Weights of a small mixture-of-experts language model, trained from scratch on English Wikipedia: vocabulary 2048, 364M tokens.
Below are experts of layer 3 (counted from 0) of a mixture-of-experts language model. Rows are named router (the router's row for the expert), gate (a neuron's input weights, with its number), up (a neuron's input weights, with its number) and show model dimensions 0-255. Each number is 128 + 32 x the weight over its row's rms, rounded and kept within 0 to 255. Numbers have three digits each.
Before each expert's rows: a language model's description of what the expert responds to. This comes from a sample of Wikipedia text that the model never trained on.

# expert 24
What it handles: Past participles, ar/ed pieces. Past participles like known, built, used, named, published, and pieces such as ar or ed after S or W, e.g. Sw-ar-nalatha, W-ed-gwood.
router:128064177151133181169166081130112097184109115142109098109113060142107073096106130052105153104139184149078152111187153145124144175151120106084161158063133174183147124106102146111130142185120104094136137085140106145137082077136141089109211125096094166173093181110185155135128149150147121115112109125133188113076119181147162123128074108144172150101118151136150109076150110093188187046110142115171142158114147179121067108102136184150071088129154104117110102147094142088156135151171071126126165122106089129128149147104125117064156106135137194121157112183137155124118116115099142120164128132117160205159078108135181131128130155163143189145105127140177113123125129127122132159103143135128076132131113168192101136154192130083166073142178113122102109135077131133120088089191085
gate2:119114108142154143112138138118151123141157120171156148126150122139148114085123109088157146067121130102135090133053109180168134135129137162125127074053143221111096100122143171155094141112185145041142121134084111144127163127203077126100103122105148052101210137166097137084077117096120098130145152133091140161131124093179135136116108134081112112161172142172138196082123180153113138095117212125153166154130086148127108166133104089149041143210150128144114120133111091107141120108095120074116126189141097147121152115120118181133153082148178125097109125119127107120153115118148146113100153147152096098100143139095123117152108102191127078177162098161134124120157172079109057093095129103162019185071136174139112134113129128120111153177077125149097167114087086188160108118132146
up2:096099133129145082150117128198107144044043152050040106151125148170075074140098165144108149117071092152052155109135150090128172074117166114095137150117092125117141115105114075145169127070063136184141166106195141112152152110102128173103083135150113127110081105148119081132168067152111116168130079144159148165162091126121104118105096101112088157085111117142127068136120135136133176112150094136123160147111088138092168177095173110092191164087170132164136131116145094127130160125150184116147104124157108095156082156095158166151111134104101122170062098172203069112133140157053117080113167065161111148124102150093136135136113103137128128161088136124139113176096103170147141182109137144104140103126131094123166136139066184099205107137130105151121108133098130115106105168114138
gate3:116089161143215143115183095120133137165069162160096190124153101088137147148130103118096086116114143149158206164129155122147146176087128086191142058110111137156133159064154123105113162143164084168130143103127127166172117177168144150134209135187118137120111125137073133092161144122137163095119220157133184117105067150173128094150105104122113068083106099121167112156119117157111191135158107129131139114112131121153066109103147133096089157151087119133156195126122178103188114156105112013148156180152188086136128112127146068126178119133122176110160082170100113110111126081162130153163143120172128129190111110137115148152164084110106135135156076149100138104140147079148162120130119070111133115162102132173093122137088174144174120195156165118109124152068139120133116121125087
up3:111098133091099115135147114132094118139122118127055133123134056131076140168132153199120113143119134112135083079098117127100168111150151102159110167117126107088149135099139088135112144125154112128092123169098133098096145087111098140161134152127105175176124115136092080157129135102041122141098098184158125106098171131127173125064167091146201135152120138169139205175080116115142097073132169122078059098134213150137103124133115066048146085137146128107121146159150182139164128115115168088091052163144129190094152063072136146111115130080172154122169144116071115178075158129093164107160065073110158110052084115110080088137152100153100151101137145124138135135151125139137100176127059098099125133136113074062158140125096096104111079117123173123086154078144161110114114097108132
gate4:126102117174120103121125135064165099160163086139122101079176106065167126110086174098104106156139122100140170082043147107154180141111129084187119126117072162145147090154104130113145126142103101146147097106050101167183202169162191119089122107133087125123104172114138104124116134128112144130092117139099065164099092130071162104128080132066074076140094123118114145179131146124155199114145136140128153106198171161097096164074190134114119133078139083104135134168124137092191112167089130127095144155124101112094092113053147118095206171075137126115129158110092111115139211121180119090126079089095145134131128090158140086096137107170132076170148071181121128089159111097114133094120120163114150090159142142105088152093117131137131109110169154184177117136161096130163143133166153
up4:121102132089099117105140115079202134169132140141135171116093090069184101121092177123130048118106142124117163111097151131119221122083184108160140075109129137159122129127097118093104148118096128141163126124116147214164117134105128130101164122172182166079111176105099173117145111144115139107118159116127124140060137117089123107150169113106173144081139157070099170183124146134154153100153107190142129158149159145136114135098145202136124201101139133155166108162117055139143162152134157109055093145144110184120189151189153066106150139174130148131169194159078145103070088123214106095173081130118142134128088154146144089125162097188137122173125175119143194124163096109115082094076134079140153152140173173113106152141157121179129125167169133161159121113145134136112109080132157
gate5:125137103163081169150132099115136101135127077154116110068137115120114212116161143118134122109154116069119163118138094153165118145034162043173215091097106137084149118116153150145088080115121174104105103149154164150095149155190129153111167180146125153134160123139166234136133113177116123076111176125161116186119188131087045191151110115141112115139162109161111076099165144167103156143093051123140122144166133144140094082116147090121122181089133130158120114134095163063155099082095156127128159075090124125152162125094159096118149130145128164114110128126194048136118126141139139073129110123105121151166128120126111075105123113093074108109125124146096101102133095138128148118103068105103221164148118102134083129110144126168148158166183066140113109170135131170107130167185121
up5:086143141110154195120122086063110133114096118151126147115114134178103206086142120123121132058146113160173078091123142120131166163127157117145164163092197162152156088171114109149106142124143157050111139164129169133141126079149118101110131146125099148166123141133192179140103111176155178107100143159139149136152167164097068116159075113144127107100163178171192091133120148073129109093093086139103102128159115129171107095124108199176108188124109103172134142133046163081100151092203139136159169115118074125122171125141125100116180145182137126118136178124132092098095150106135135079135096144114114199121090132122140084139118109108117051107116139196147092096122079113114099170124100125149118079156108144151051089156055081155157166116155128111123097141149099199089092093183115
gate6:104094114120114136094110116124144148161133126121133140097147108140122117114115149105119132142133156121119153105118159173172160061198135115052175134094066122143153086099094111129102119112107146105144127078133205140123123121078144174134131103174132145138129150112171132106088195061176172130124083093144110161156097118106166056108113152078135073097135123138131118127151138101143107112101132172124125182149156102161148091146088184225056175161133111143143114173074148114058126132101097101138185209129099137115192157142132098148223115096141132107207167082078124136169136115181121135134111133071077154122079160077145173116125093163137059170116196104149160114119167177150153087104134155179076132140111117135092133166135140151124079180120052157131148116111114128110103135120143
up6:131100177116099135130099171176152092132141102125055117121145169121144127133101108110029149150088097136094106111107152128088182101191058125138116127145056089140172102125105119119140092128053103141128161141131118124126073154077139118089134127128069155100152101147235128140103082116077186166159085103041111092147089114103132149163089201138126165091192123122176156113165097125115149087098126112154090158131179114081109187138161146123120073103138149073163129168128155099155082159157117136130091154133096150095152167154136134117179143095121122106170167147079145123185114151121164115162160108096084161100116131129132159086068129160189105096144160116136140096147160152114071115159102127172121152062114154126063168128140112153102147100113053120110160092153170129156142108139098
gate7:174129087160095118124169084066159194180158107121105141154091099130140122146068148151125143099099122095158164182126091179152084114089159123106135151082156154177111143086124119149138158121097155104178156147174068166069185094131121132097138211071109053133147172111127139127119132146141046147116120141154153131126081105059193109102155112099158091132093138153116112086113184177095158136146075121125131128135103150140167118128138109084116124178157133126150141143099092085150198108144082166115139118194129109112171081147149163111109142152108125122161139138114072195097070142083113106166076141071149196155116134081107144182113145084150118126161170135157166122047049156164093108131121125098130141147133135142115132156121106062064143178163114144128127116153156149112070115106129
up7:145109090172155136123103087071130167148147097148162097133142141095171181146111092138134078168121116095157136110123137082098107113138149191150123144141145195202130102133117159122144165122115161108169132068186123147017178115073132151060146153071116103100149193142081112129140104131146057131091083168103130073134148159168173090083134151101153119083114127144119139163117178164068230105158111099072166118146142145120155161127118134086117122147110146128149126111163120105111097097131130107102157078169147157105141135156125159134088176148100118165141083080143161160123151114117070115166157137102175149184151186057117131187112154153132164155127117194124137165143158104100098128120155159127109133148095194090095179058120133097076133138061110143141072120125100131171098119107121
gate8:137147105189114127159131151155148085093148124161179117137159168102125172134101132145091080144173136064132160134072098146063082157103119152129112089117211163133100102151115167131068148143148132124142152138072142132102206104108126137097165131048090102108154147198163125142133122109134123117204179151113143149090121132153071108172071174124103105209087179156136121149112142140078113115101150124142112094138107106119081166083157096107119133118062127133107167139116154119148118171134091079138115100153206194139084097104089144110102134122155073147130120148167168122121199210070124160129118121148136097138191119147107110127137150097144097158101098115071096145118125109129139076172111110075154122076104125108104043116092094121140076135054166116139129145105089137118075149086093
up8:090142129116088089073079099150133110130188068168164111105167110093176148166123091127134099114178153166139165109133080087166074117108141117173157108099120121203104106136208171119078087156140107142109120097131084178116138146128178140141126131177177118111100131043097161089192187145122149120104146066140123104168144150129140167149201152142165107119100117140123203111099132123096099134151088080134178142178099137132124070149143107120160192147130169141127110173178203123107035156118116130152090137117143133077132116102140128154133162180092124097153066127094161158100093088145085099139142137070136116130159090110112091139133115134155063110145078173130194148100114139123126140101132119158197181153133142112125190089103147199155105150099090108145121164137128092094139101093121
gate9:212141143154132115131115167144174139134149060116119116113207138137095093165110134149137216120125095115110170070151107104067129178117105159137118169140102171114059101144131127128106133093076114120123110130122097095106210202140163119092117134081099083152150152169159146167113119165142112160129082140119116145148177156078127115178121094133142119128061124102027164135139127152124143122173144149141094146072129106178139152157156159109122135192105134163190140099136093118110097154136099124117184125141087105163088056124072102101160181124126107152061126063099139178128125198103110123084046146083091155170145125129150132132146094126106113067093077104133112129127082176134112124158099138096142070104084143133102156132117143095124124090155080102119126185140172086100138139100071
up9:170119153136111067166071129202174106130057116063090115130128150159085094156079196147117171112060115163087180061100142144119147151152103161131129176105146133145096125177164152083134101113110090120139091079094138094152145174129162110064173150118099088119152148156149097130147116138135152190132125149128161108171132194155098077174120123165145149126106179102083111112119102121159185135155133131179137149134135066069158133115183217157070140160169150130176149081129116159092116174159152161088121121133109151141085145091113111124170128159149096079083127105116160176119131131151115101123137186109160126192173167136118141088159093140087138091089075100137142153166129083095141141163114113140171143088080089124108146161155176110149135075123127081135162191117136080094121166130080
gate10:114156116152181140111172094126107130142100144175112114136198153090123127062167202164105136151146069121161156153125136145148101217150172115134131091074134167090145120133089075176106133162079136129130165118081152194152156100155124183116147097165100115151162117136083131153141115095116134142138176051136149156137062133163153064169157082153179133110082139100161126127123142122127117140115205139167129116088101172199077091137105124157101142109129166171125149097165130135147156136141091121163117119106145154157133166202152168135146078136127183122101187113095051158138157132115130139159137077106199152159140169147091135109161112133093116178171190089104175062097131115145126097122118150114118137075047137157175134127160126121090109199121106140130091149147049127123125102119165
up10:154110136119126145152082137142188143138142108172157120142124133129153140103123135149124138135124181100137118122096103155141096227146126112110172103123103123083101152147151080116126130102136158125117159125059126093109118126163092190060127141061105086134150150103157146124115151118147172121133108169097078141065114102158076086132132149134115180158092108168185135176102185169171144136128230068117127199122087113122127119158081136120108091142158111125123109134055109115117185152138099191178126107149056093130213126081102114127119073128112146119184136100109094202140097159073126077152191140152133129150134118113163125099141104134160145137108036127148163129161139137162128141110163022156177152121118087136117040133123148088069120106160152128129084089114115130114101096152094
gate11:107169112121167140099079076154109187156135160149197127110085176152160146142097147088158077146078159107142140125138093126144123175118129098089143146133123152094110102152101137084152139108081107161099188140138121153164193191107092133125140114063193166085114141140112176094154116136089136129180144131151100120094059057140194177145141119103104131160092110189131214120118158155100173116083132094135102139132129124172150136059145110133123111115160147145127138140148137032131144170143097213087061129163095127115145127142106097162163106134159163157146065154102121124146066140167193046119088128149028156161148120143147121085114109058085123125116108085125150077160122125142162138147172076134090159136133156161102146163134136111125157087125148137104165136109153125152149119170118
up11:146130097110026054134190159141138111116088079097093110161164091111101170140148149177094118140133106111140118150088131137137097078146130147193086107150116114188101132118096124126101151128136143149130037157110123098056113058122135091136096147191084134168161140136168115158101124117121144160128148166148164122176207172123084090143121185136061105071151141077112093144144092106129102157110111178113177089112170133077186172122054124139121076149077134059146117146128144140130097086101164125100171079099149148114147078127149129119099122115081089130118137100132150127140175119109021170137108101086205125101106160141117100128141174189123123136161149186121130156136163154132129126119105177121163134102154143100124092108152175148131136201157140144151121122158132084136099101095160
gate12:123142096109124103103088114114122142167138090169157199112126136068112116102086105079094191107132208126055151081127106186116104171106094077083145106100087138102096144145164133108155141074190141081134079118109051134129111142120082144096153130121160063115214127120154167119110142123118159099110176142114128144156117158141107122098130166174104170158089101120170147081126156122151191133047112140166130095135117106109180108118131081144078092112141096109207138111064074118102155136123088192102106085188090116089146121114134111121076123103156106210123146205144139158130132154154160105168151139104110145146071122176064117083144105093146130102129108098121109142180118152140130105159147110117095144170093105171088070127162097156130140112181160148159128160078168170106130093122143
up12:101166145139202159061088079077102107144096089114100156119071110175120129182211080094146098102129089100186094104169099146176155131072120095097147116092119125108179160080117092139141088159160139118052145159172132093117154081159170092158089106167139166162130115143127135073108094145152128149083120168145127114142087177082129070178087109074133092075124131138104101129124161137133076133138156122154160123084132158155128116069111158163146102049161144125129172110208147137075157128161110096112181189125131131143127147119140066124150154108117169111088163124160098116058114172134112111111136082134094160177132105134066164149059149107127080160127137164114172121115139131120115178092158152119129134120133134208129140191093141113159131155153144130063086145131130098148092138148086
gate13:139143134132122130183149128098158158089117123130184109136154023155162079099093157067126141194080185074061154218135140117133183206174106093085100187118117129127166132117146099115110115153129098154119120114129073116129139171124149142086092072106133114175142122161099099124167145114128075088165109095153132111109099090127112103114087177148104117093158109100119105083136143130144203123113189118123215120116100176126092140070079121116169090111125135156147094146109117148131163127131141161143124104165082120201109199137117142106197112178137117123102162129199131140113206143088077090127146137107118099170148138128135153101151140130149105129131070135115123108165161198089143168111195075175120075133136112111139092095171113099122061122132170154157145111124093120109117130136161
up13:157153128128132092193164108074106093135112138142156107103154110116135120111103070108108141134173169130139151168100138085066112147174097207183080182179122167144124135099144104135148116136185135210112086161194138092123127167156115100180095080169063090149169092169115127122130176168166105146169097067141158117144139080204189098133113138096166113108140172126138065089157074112149163168123146172114176157126164122084116122133148113188157094106155191110132107129083098146134151098161111177116100160127146097153111190109174173143109081106162124117115112177201128146166191052148179132118148149108146134134136164161153144087114124075091118165125105121138117105160166161137159143154139110154131121118107112123197129099158179120123118143155168141116187085115085141127121140094064
gate14:231143136112114142182078140144127144092093116107095152155098130121099109161086182071158128182172160148101175208119149206169083108155140135167140102145147168121099157145122081155142103131140162101104097154084107066162135210129103111162128162129145115126119138119081158131132150129160105139091150135190150128066084144159139152120123119120081143107093100095092135150093106133159098103100104161154154147145154169119079134100082088062115147151141142142168124058148115067155096118101112200128116145109159110046106105129135200187150152103143119122096140116195160141076110071107178148139157087133177119094126152146143068120188126084114129122159082161113156145131085118135140095125128111098098068138141132149117138187129139135172141162102158111059182175104183107131142140070105
up14:122115110120113121132200130125084080122156130135144097057144142108165100127137098169104121103167112104122108040087108071092104157140104128104073154160135065164127164142099195093126149117075112175120134129142148147153151107137164122113065139139066154133164112135149088144093135182081122114143100158125098128168149133132126122126136064104171104169125136150146154130140146114154150147070179140105102130179108088115166136181096149124200048140098145094115144149128169128184177075143174098083132131131111103170118119107135078054051088105149111129165092153100095105178147110194141113077061109116064116096193125137092141092087095124135158099104106129094110150117185119087129114123095164128154159169129074089154075105148113140094124101207131139155073108173114190126069124148107
gate15:114164100150184129132124170062082149129181106120167194145154114104135109196092136159159132127153102126127075139148121097120140137163081189107069116131080115145067120156139099153136163090093078075109146102121108150166140123168084153074166114116087088082134188204120127118115116093109101117125151227072169200108143110091154149096099112097154096160103067140138145130152063132126124127116151102073179113102155068140091117179091189100129104106086083124115141102069129162125124131077061140135093170165083105135084126093086105168161185117109161199108094110058149113106218078119124153156126117147107108132122137125117142147155169198134135098121099104135079141095139117147102096155105128136082104178111140119156164102124153127098127110126147141114156128137143144147134145093062
up15:124144108134119135053151086141136114159122061140126138110157162107132182141102125126060075140100131123136132092149100168139095124147156101147150101053100143133128092155099059099139098129156178095148142100135103195098091060082114095145144113104129142150119119131114083117118106102132167110155128077143107141110108084071078109164116128101128139133165118103129127156087130113087181112164114181111090092202110169153114142129125092110125086083161124154157089225157111138127114143156147098062156083138136109161177097115107159155122138168130101102187092114117048144126117091119100153113174181117108155071071138106127053151147124097105123215131083111084199142167112121118158119122123116082174161132138136161067094102108176070134110144123160087086020120142070166099123114112140
gate16:153104112114102111202086140121102131140192175103127146113172065129084107143139143147123171048163155168063136115144203139160146176119139137140148102125150135143144141078130131112109224096164144123123115132130086108139147128073175095145157069172116145123109116054066166123106156085163075144093124154140159119134114130203103156056074141134134151179107159133153160104152136114161136098097081137113159173067115127050102136110134173168115118146202118073183111090108113127197113135137114126119173102125135117089172176133114134116124146125140094126125114169170074093132130142109117189167129134154116143080113123143134177138145081088135130079132196140165096118108129099128208047072154142112083105140134136121186152153096160112101169155112095135094183115162172149119113100150102
up16:145131119138226136093130166094186112145127079126171099126146112120172163146180099088055084145168084139148179134150143076081116165131155096126125153150129089123103048124127120156146066114197110113205117104137144086162121159104098146092071208047175120112129075117151094170136113131142117091137099113126140095159096151110132083125163165144121112091138100125104120145100115136119136139192167052127148093114106092166055126154136126089162165095047169128116167158193147166070125138133120104059109160102128110164128071123158132124128184124149112141114132087068151122189147165127145142138141099129104162179081133139095173110108088117143194111101121163135157117091112147130098130151090089113122128112125175149073151184120168170093122088089125139174116148184106099114145123128126
gate17:169160122149151138188115133083165092148118149159149171082160104124172160119108075064121176082188151094210105047100104164107094111115107149224141063093126125125098144085174105181143119097101222113064135101065136122128098129172129167164149106141120092155191134173127137093071101155183123136105115073117163128108079134125080108130156115064141090150121107102131078085129128146153204168145155149154131150110084094137165094161122090153120150123106105163118126086132118122094122141122081130093179137160099040101138116168150141137111145223140162100125103129145126097090102084171147160127155129121094093091119095130119140130114130133151153132109098109151120109134136152112146108121156081131072182139174135098133155097164131139099193122152057122131119128105088148107133090169088
up17:059126121232101116144120135115125192128095088122144104190087038120030142146108168119132112173129153203122100144131096108153120144101109147111163106147104175106162151083156116167154110119128156132116122175138085136091157104111165153106101133156158054104149125123095123107132060056098136112130107183167061141176133140122165155127061118127118128157121122097140215099094154174074102145128150076155119120180090131115147157108068114095154175135142121169156102122108135144139123127151167105167135167114179100112116179107114148137122150130097128157114150124155145153127115090115106151061099126067136089137151084113080081173171125143128112146185121121159071144036076165166144151143153085122105102161128074149134152100179105139122126179119081091161168126153106125110116102099177
gate18:096098096123140107121167189134163202174093118098203161180137119093133131149042222156095105126125181091069200111098089142103171150143103118150072102106087033148111118135141162092147148095152116139166103115160093135115122155091145135093129153057117120070098151129084139128137181084159186101150127092128102167180165111183177117132150192132118145052121133079121143108114167174122149093145116146138148079108121120089163121126140125137087118120137114099172143123097133153157175119107098148105129101163123160196112127114163125132134089144080124158126133157082106140181119175156039070163138120107113152126122156111100120090124122137147125163151139069105139069134114160161143108116182097185163170141159099125103082113159133153107100104153191152179146113159073162152128125126111
up18:179137108178148109100087084122082101064136150105102106086090148142124104119144066067147171136136141134127139118057181111167124119139141100124139128145164135109178212189073132145102136183097145114115098095144095078126159122123093118118062145173141151117105125158093146086134103178102068142107138107133123089138067114086124149088095068133089103143104115109119084131120131112125164136121173123143129101092125086098117190100165150120164158111133150163150105089175134178106173176150176101141113111099128133153074090112164114154131167142146143075125180122158127088101052169220114087064108096149097090115206125131129123137132072163079154074147108189083113108149139139114151174185150174061096155093171168117082176135107150123103116097089151072140156120161135103150107156122159
gate19:146109142119127116138088164109122133142221052156146198107140088102129078128081107134125147157126119151096159070117112097158118103115124177124133153145151180168151144142060170114102156109107203133128138191127145089090154125150204121079116094152130147125100199123158174085112144154037133124108080168127114146159177094162146151154098110165136128133102113189150169154146128142128163122064170117129109182090106107151127147113162151064163068098146091094150100085103241121159120115112080120138169111118146054140080145076112100105131102125115143088150111161121123167124100117113104169078143147094144097146125126143077084107131129186122115151144095145118106105095113120079145124103116153127131115112141120159125196154139138239106088143131107153110154099107083135172119137070066
up19:142091114064141113149147148097076166154185157142182169158125093119129056090132124160081099139163178148151149132157102089155105085124122182075184145151132204147167091133102141164124150111125120159114096223115235110120119159114171081089110133169138144107137115116192150097106124171103139136116081169125096161168097124168210123112084095133127123133143098155173096180113093107148138102103125116138107158088127173104156142120138138104162058126153052108131079108103196106128137117159124143133119150132159084111154188114133093144115116085123183128146174123133117121111094096132140161103102158114144129111047131134086063173139146149194077200166130147159125114087120083109107129091115167176124103171139158161154167114153152203087113130089149140120110105101100109170129095131089
gate20:152141076116098150064192152094114096120073125145117104166152143132074110155121128203096115181105080098145143159134088062095146213108145113101162143141147179108110086073177109184102122103134166156120199215156126107105093136113143151114169157150131141138093177143167088079144159152155115108127126160127118122119126172127121159149089162085168133078154173106170165111106135142095096147161146098149200106069159163100079173172109115115160153105166151105111151170159073072126131163167120094154115152100141122163082141127137139137129169174201176150084108118178093135128129093092148148169105041154149175149184162128145165124125109139113120192163110139068140177084138130156151141115079082102120133111125118076099185131163148124118194115101124121162137152130099119141163144146084
up20:141098113076109130145140084113122099121110117145156166175090081146110120138133047173118130127134167155123144141139124141142103134142097164069088148110201126165129125159140166071101119140182138205118142082101127094191162162208124153115128105150108108139154159041121100102103140096095130119073122093102168124166177148178184144138096114163112123118150113094135105128143055072080141105156117148129148068161100084192070121148094186117099116158132136113144137107117150206122124111149175105117185129114131163144108131129109128107068125107167117086135153171075143137088146095181068114091097113148207098153148108168117142094163112164111110155100138081119109080174068065082106140078070158141151124131105139127168070109138120110117116111143100101125176160124085075112071095097068
gate21:134108120151134138184132126084067172153151121131201102124111150083116168088083127091156104121102072068146120174073096115152086117047165086146167071070105128063124141143104159169099105123091150112100137146159088100131149142132139213161094200125102107110095096161120208084096163116097132155173144151158117162080124117188131155095143104102144118085087152167172157149110128161119125129113140162158096115097121136168153088138058098097145101100088087111097131112043125097155124085142142173107105164118170119120083123160061171156089083094105212109128174107114097159103150128122125141160094148111148111162189116123097070125133160159118112152116120132116066111127084114168124125152139159100137157128155069160098128102140167143089149140133130161171159142113119173047112121081106
up21:144135139183102145110105128149138086123105101114078113145129114169184119178131145181092209150079154118082163084163097155081119115076102128136095132127133165123154070156089135111150133158140106139090133141077147092171108133113144099107117106120166142149130115091080161114147098086174128139115117157052147106167092140082073090126100146095099118169166129126107142164114095241100153132138109112115145153102155120088144185086171105091184159106141165136123118151152121139059167110091124118131151122151128110124128127176107120117100143182077127228111213108161100064130141126082145116079083076157088132120099110057120096156111093074133134090200086135134140115144107132111117028124173116070134163136125100090115125099092195076119114110095089103083107105156103112157147144118141
gate22:071097113138137083156123136109117143120093107138114107087062029118147131105107183127171103094109138149095137130126130158142143174094118133104087166134114122142201140072131167127137160153154090160141153137131134135159128144124136148138139174147140117145139214101139172116138173122159097127109147122170162134073149114155193154128149120147213117059100152119154178172139212126158090138152060114096148104183142189156112106072112159129128157152142090147140197136183100142125122108103118127088118171065101095136127088183119110156146132050113145078071122191148118120085127163186140106162064139132109172123100138110081110111191100100140157157144131103125135146080118162180171089078129093167133128100187100100186143204139116141143143148128137147142165098096166102077102158139187
up22:109081127127085118121164113139150101131084110104141133100114122136064070143095132129123151117130102133066156139133106107114221144136098152103130154175145128138128089115152148134161151143153113189203200082123120157117143139053145124127155163124113124146158145080202040166113109126103150133129107095146088086204074128143162140087149126120098148100220159145113138139152083133093161152139127149121164114133102097061089162126070087121083168176130109114142094163145106120137198122164120069100148127146164131132131145115105156139194129174104143093187110129127139112172135128143099103128103113103171149102079114177176189055113098109177139180163138109135058152090125134127085076120165095166182164090123116091109138139120124092102155038152110121182110076147137106143113080132085
gate23:151108082126047171151105125120091137188052106140141151168145054108103180168077204104095119172148162137055127088101087179148112153150093140089146155127105136147105134124119096142107139087095132124066131090110073165153129101100154079091157176095099112103172167125110134148176124127143112152120121160174152101115142117172128111121156167137142139107131141112090135088128106097113097125139111235123128082147200161131091130094112126101127130113127121140178104129137087122115102128100140102069134135142141109213056082099125084151116078112192145129065154156157085131146120116171140101154114175125113156132156101167104086129125095099134118091111126115082128149112085133107068107119146117197104139159094134073144100039137192097102099120083095043148174131140175115153127121114176
up23:076113090123113174111134105173133126123105146062091091194104125166127133128121122075107140138090137109119188097140079189129109108165140119171196078115095112129105080158123141119093149150120141121098143156153188141157109083112178167099074139084115150145132162079064173170114098092133167255081187116127099161119139097110152115094150116095125051158100130089088110113131146124128125138159105117127147128167113092106143038108134078105143143147160127160119136108160082113129200140147098165107142157110134194140191125137135089171095141116110145058107132127135140100144123159167115086145158106148134148116156120113149068085077127102129177115192126144173164139108085104138110153117108103128161182174193090074097166077086131098129140184073089132135137078162124103133141161142127
gate24:154116124129127129121122074132127141126091108129125086133133044140138119116127230071156147094126193143129117087155147145193184133135155128153165171088120198061101170111106157139146163143068139107124173172058099101151179126034132113182106116135129149149150132122145147131146116171152159169036065206122130112150124130103160135095090159123124155142172100158162189111103190123148150080037172164125127143095090115140115165099107127157122083166172119119133096139100156115099147161097175136096143119170087112135122164080212126139091160164132138124152115108139139101115159146130129084111104102117066138068132130132112137117115128097077075073104119146114076132150176128112123122113191160169105149149151119099141146131084111111137096122132150182134118110144188146193173110124174
up24:115128145111119129176165091106208135124115167140088126100097124147066095119159124188084146158150070085138173108145112113112087187069097157143138124106121177102152162118114071160153183164074057170138124138095183124175151115195057140123152148139124115089159138155094104121135099132117131086138161111094151085117111086154169096103092104108115027137092109075125162197096118137159074156178133091112144133129129176128139141081118115070150131092108128155141139132084114107146140193159126160128112141112135109076178144184158072122081153103109185136138102130116162097187155188150190167146101132114166125128144122115150148172108127168216110124091108140168153125043065151138128080136098094135116144115163085100110157136122114143119095115144077131089150092171136199130110111136123
gate25:105159106183082114086176113176097167141098098107133085072161135097093081135123139174126112155159134078105096109133171186195130126136125082152149161103044158151108184131169147135136098089140118109106164106134124140109152143131131106163122229134138114156136124186127118134124094107080074127119165137224159127109103097098114170146080215110169084129069099112040125130119116082099127156146102190104136150147115143163166150061104083138094118051096110118131102101113168105163133135170098121109151130140100138143099102147198136124151102117121132125114152160111122179094162162116137130093111152119195141112120158135197143149115064096137148108132097127128152155135161204073185153116177116101110113178117123121118078129135134131171073163167171090173123099068153112139113140153167
up25:120143129172095093073158097172107128143138153127129097077185153105088097179114111197158118112184173136125087164132123150124132129144122116089172157112114150151109150158134150124161083109125108127090134153163093114102150115133093088173139152118130161146142094170139186115135120143067126189115170164254172167142138087094115151154071213121139060142121119116054115131039079137102082101173164144112121101137112137123102139148119150155137145125126124200129095065089130135111156117167057160157139147105115136141124120151175129140133161143140142131108118144104190159119119160130108158099151106126185160105131173124185153102116102153097136118140102165106148156126091188133176153080124104078151090150098151127129141174134206140134120175155157055109184108095091025154166131123153
gate26:132132101129108159164052137160140172105147130195121137215115122110119184138141101111110136118158147098132144062132142154153079149062163153097147142181139182079131128168086152116130139142157132109064142094181100133084142130119126100096105126159143116178126148138115187101147101113113133074114094118117091123130107137190069147166162086103072147203122138201167119117067163136091158091124206136158182161186118122086132155155100118106092110142153104150141111110105161112127179106155166111155120167126153128217128114045074159164113103128095098093143112116222072141129141121066132120110103085138111146196151106142118105131130136135111100106151065115105079129087114078138101189122114130140130176127144125202085089158094121159123151109140175153126138132105140114210116104141143
up26:106129074152114083128139180180135136127150081108170120123156122091107106089098181202134154174088073099119167126064146153140158121115097137147153085078121086121085128107158122154071108041086140117099133165108137117101071167137155140057074110108113059132126125148105094170101171094155158160131128095115156134167122103096157087157130176123134056121137136071131143198173107188086104150168139140140110131112054113122137101097140138122128135099110117136133152166190153105133107221078092196117086083181132093119100143121107128149153091191117116150074132136121114151132123150197166146111130175098121134144114097101141114125140159104145163185143134082137177090072144126156142108119131094148126128068084047123123148110175176156131148115146070069120067142137109123087115104144106
gate27:214156118086134170145171191129152152187142014137108149159167099073130070134102179136088203128145154088155172147052133178162115118108143150144147087158159156146083116087185126111126136125091142152127084151101165139103157135105130103132127081129145121149136100146107123145124099142166117145113130160137129121147113161195113165096152161138100106109171157114059186168102157122100113167136119158120143098107117126092176202110127163121170071101148090053132137117081115141149141113113127164109175083146155104100151125125148122127139089127177146112107160092126151144129170135137150146113102126153190107133189126121095104101143118116161151157121085112112071139049227160126183056172117146089101158158138055105102079147115147103166067157136131170174146131143127118087151158112108
up27:134100118089122124126126110171202096190097063103143031169147129123120144155119217138135115165128136162144128118101102099181101128138117117114109114096145138161087162125164192132162112105213093160128131154124131163112093095142178114140153113089119160137125119117093164125131127128197088095130102124184179124164191166117131145135151147165120143173111122152115143112083143115121075118145064111149124143198148084124093154107156153143105162091118092148105098151049176138140150127127129094121164107089206144125126107145089118090136101141192116083148076143170166168143129102150148111150142239151191141134116099143139138168123144145096160138128179177152137169106137123110141152117065090131193176106079105162109135101152132094144109188153141063133088141165095064072169122146176
gate28:087103144143072156182137157136206184183165095147113157133105124146121173112104201132105150075142177146130092106119140155134192114188119129123166142116122052080157158087130123151155125137134143163132137130074138125126103147132098116117155138123107155165103108126116127108119166091164076172087108037086176037043122155101092145165112116160120117107123103131177148099083192147108111097136129106135109128138217196175111114171132157098138134139155166147120168218184114148122138110132153141154216110137127139092124085121099139080173053176135133164136153112072109109149125125116089125153106145113106178062080154082164160147145147176133122176053139163142147109120163096110132139134108118145121145089107079144123152123111139095139122196099109127133096087093150109119105148130143
up28:152089147180088135128145117149119069148191089148102136083152113124135154118123163215205055154166134129155184090140069117135153140061130127170122158109155104148159158095125150166129146099120097108038103112149112108152189126148114186062122176167142109142129164129138132131144077126150172127109149093122150174133134122186146119139154074115163124170061106101102109112142183183155182149130136133139154132155132148096106142065133087164176098150107115105095188187178207132143132183064124067092086097081112116138096190072132120129062116143163144101119077165145060138112136134129152202156147173079065168101117113131125134120140105068132155105126105124145163120086121116132148117113114147098108140060125147098165122135139115095177142118145115107118175161126100136089118100124112